Weights of a small mixture-of-experts language model, trained from scratch on English Wikipedia: a shared expert of 64 neurons.
Below are experts of layer 5 (counted from 0) of a mixture-of-experts language model. Rows are named router (the router's row for the expert) and show model dimensions 96-143. Each number is 500 + 40 x the weight over its row's rms, rounded and kept within 0 to 999. Numbers have three digits each.
After each expert's rows: "raises" lists some tokens whose logits its average output raises strongly, later layers aside. This comes from a sample of Wikipedia text that the model never trained on.

# expert 93
router:544496519485443496492464512470493523554485501413503527503532459461514448530485444512496441465530490444501568456526497539519553486519461516507557
raises: "-", "–", "ly"

# expert 119
router:494502511518514509562482462479468544477501513498482460506527511451462486584444508404445475458430398494522471447559482497515443464496416510460511
raises: ".", " (", "\n"

# expert 64
router:508461449444509439556487490421489523511514489509504525577541437484436498527481499460483494471500471480535564465464526467492503489493514558517499
raises: ".", " S", "'", " and", ","

# expert 61
router:574492495495527567526444559521510517482560495496482507593515489456499507441452562459512564455484506514501489420507490505502547521590487516489510
raises: "ist", "istic", " hold"

# expert 50
router:539507442483485453572524494446490514562502536477427517537494423454478511488439498487490484430548453443503625464505522550483526520504480552505509
raises: "c", "-", "sh"

# expert 25
router:476498430493564460474371503485482524448476488524522538574558518428500435507519455411506456464503492501564565501519481486582494451507559562460476
raises: "-", " and", "er"

# expert 67
router:470507459484508519530444458506390494553471538528512509484538448394447426503446473501481515469457482481498500528494498469506502522573439505418517
raises: "ice", "ist", "on"

# expert 102
router:500550478542508556588473507517445512518559480465539516548506465525497516501470480468495465468512499441559566477444453515535458454478468448475470
raises: "i", "il", "ol", "oc", "ic"

# expert 75
router:535453457504485489518439502518506575522506497456508511502460472446485422539516498472441484405433536440544502513507499473537493486496536495500466
raises: "s", " and", " of", " in", " on"

# expert 34
router:582503516468500553581471454508411520508494495488486486515574483521512480520484505461430448486442446533536492422533476437526582484538464522514540
raises: ",", ".", " and", " in", "\n", " ("

# expert 30
router:504498512492522457497483484541494556547481571511455520500521522465460467475508490444466449447450521525565537466549464475542511497551493483483529
raises: "\n", " However", " Also", " This"

# expert 76
router:573522469526461454564459523525462517499464515532434509552502473555512445514496577497462485447509449495512575482548472537530559456528494454495558
raises: "ass", "i", "as", " S"

# expert 58
router:479562485455509529512482445485498520497477514468483516508518441459495467471477455490392513448517469424541541521513448515473520484552541528401555
raises: "c", "1", "2", "3", "4", "5"

# expert 117
router:561561519446521416531496539534456555454520552487434447548541498468460485491509523436482551482520445475561545415485490529468456549531500507469519
raises: " in", ".", " at", "\n", " together"

# expert 70
router:533491483473554502509472500514434540556485535467490501566572472506472446461465477483522555461507520492593508491494436499493475556560496543495585
raises: " in", " on", " to", ".", " at", " and"

# expert 69
router:513540509524531499526520446475419560525511474464418575489496407499545376494498529407515495435530459429530480475539466515471503493524449505514547
raises: "-", "\n", "|"

# expert 46
router:568532547490539549552426513491438545547577536477480520579525471472480477476460527514491453507505431496529531471482484517510521457558464552418480
raises: "-", ".", "able", "re"

# expert 62
router:502511459515549463547492494514453507534548581502490505514523499510521365492488511490495429511504475466519510487493440460496519498614491513435558
raises: "-", " (", " and", "\n"

# expert 84
router:511493549447445470487450463505419525492510478547493471538558485511437454520549486492442439507445431513553552476494461456505459489499457482491545
raises: " on", " in", ":", " at", "\n", "."

# expert 4
router:477530469472434456474472481527457562529517592528449488492526521486428495534513483476520443497491529490476513433599506575470457509582459529459519
raises: " at", "ist", ";", "'", ",", " as"

# expert 104
router:514503497468504568500478512503439537524471503474506464515469510468487452471384512496517506453482486526525534402607434489487484468562507505498495
raises: " ", " that", " and"

# expert 60
router:463493526503491532523500534560437503469549500456412445539551545500519477548528483524473543519442483430516481433495432511525551493499487504476530
raises: ",", ".", " the"

# expert 72
router:511477536506490493487440467495460554561510525500534503576551488520453473495541490403452410496484430524530525414523473464492481461527465510499488
raises: " which", " of", ".", ";", ",", " ("

# expert 68
router:512543495496569477505442501494494478515508572498477443579536470528454487499526427448451479454578492499507507523530490517426497443618519505473548
raises: "pl", "ist", "h", "m", "ists"

# expert 29
router:546493555502474457503487530438499526477509485497478554547549461462525457407501505424488551391444457448541537453501426539466498531509517559464552
raises: "\n", ";", "."

# expert 53
router:500526468531490491542450518469474529443566496502506493559530497518454496517537468521461470417506544455586537510470449463568480440520516517440461
raises: "m", "n", "g", "ist", "al", "p"

# expert 3
router:508474486457505497560426545516490503531495562491468509526531466470494416480465483499540478425475473474428568458479460508529507494591467517469494
raises: "ia", "ou", "'", "io", " and", "p"

# expert 10
router:577560473542517480558533483468500499435476522494451547585485430433475465466565514507455496487506398481515569459517489468532524508492526522532510
raises: "an", ".", " and", "i"

# expert 47
router:538461517441525458502468520537502597525550481468453499564592440454454501492544502470466515502512512480523541493529449515447480489504461476517551
raises: "hn", "ace", "he"

# expert 92
router:513496543495529495490489460571507567504531500500418482511504508479463475520478497522385492457467463472545527431589466524507481413505511498406543
raises: "e", "-", "."

# expert 80
router:487500510517545530514419524471470507499494585462502538568500448420488445496433462449448493376480485464539527484578501514505488452515462496412526
raises: "1", "5", "ha", "-", "2", "'"

# expert 74
router:508562494479551473490490463538501511520529522508429544482525536529462464483498478437533539481535529514514547502615490492425524499514431538482498
raises: ".", " which", ",", " (", " who", " whose"

# expert 51
router:537495469493492472477494517448477512474529557452518493510520518490472469547511476458528471413467518488594553516504513526495486532528566579457502
raises: " and", "ov", "-", ","

# expert 123
router:474556448562520443495464494529468492534507487513520545526567451548476515487486513499537450477500458420524598491489489467523483503518511472474508
raises: "ia", "ah", "ha"

# expert 36
router:507578496480540525497399488562501563486549497489477567557516477442499517532531479478519396503531468433556502455470553444528514495487508564394479
raises: ",", ".", " and", "ham"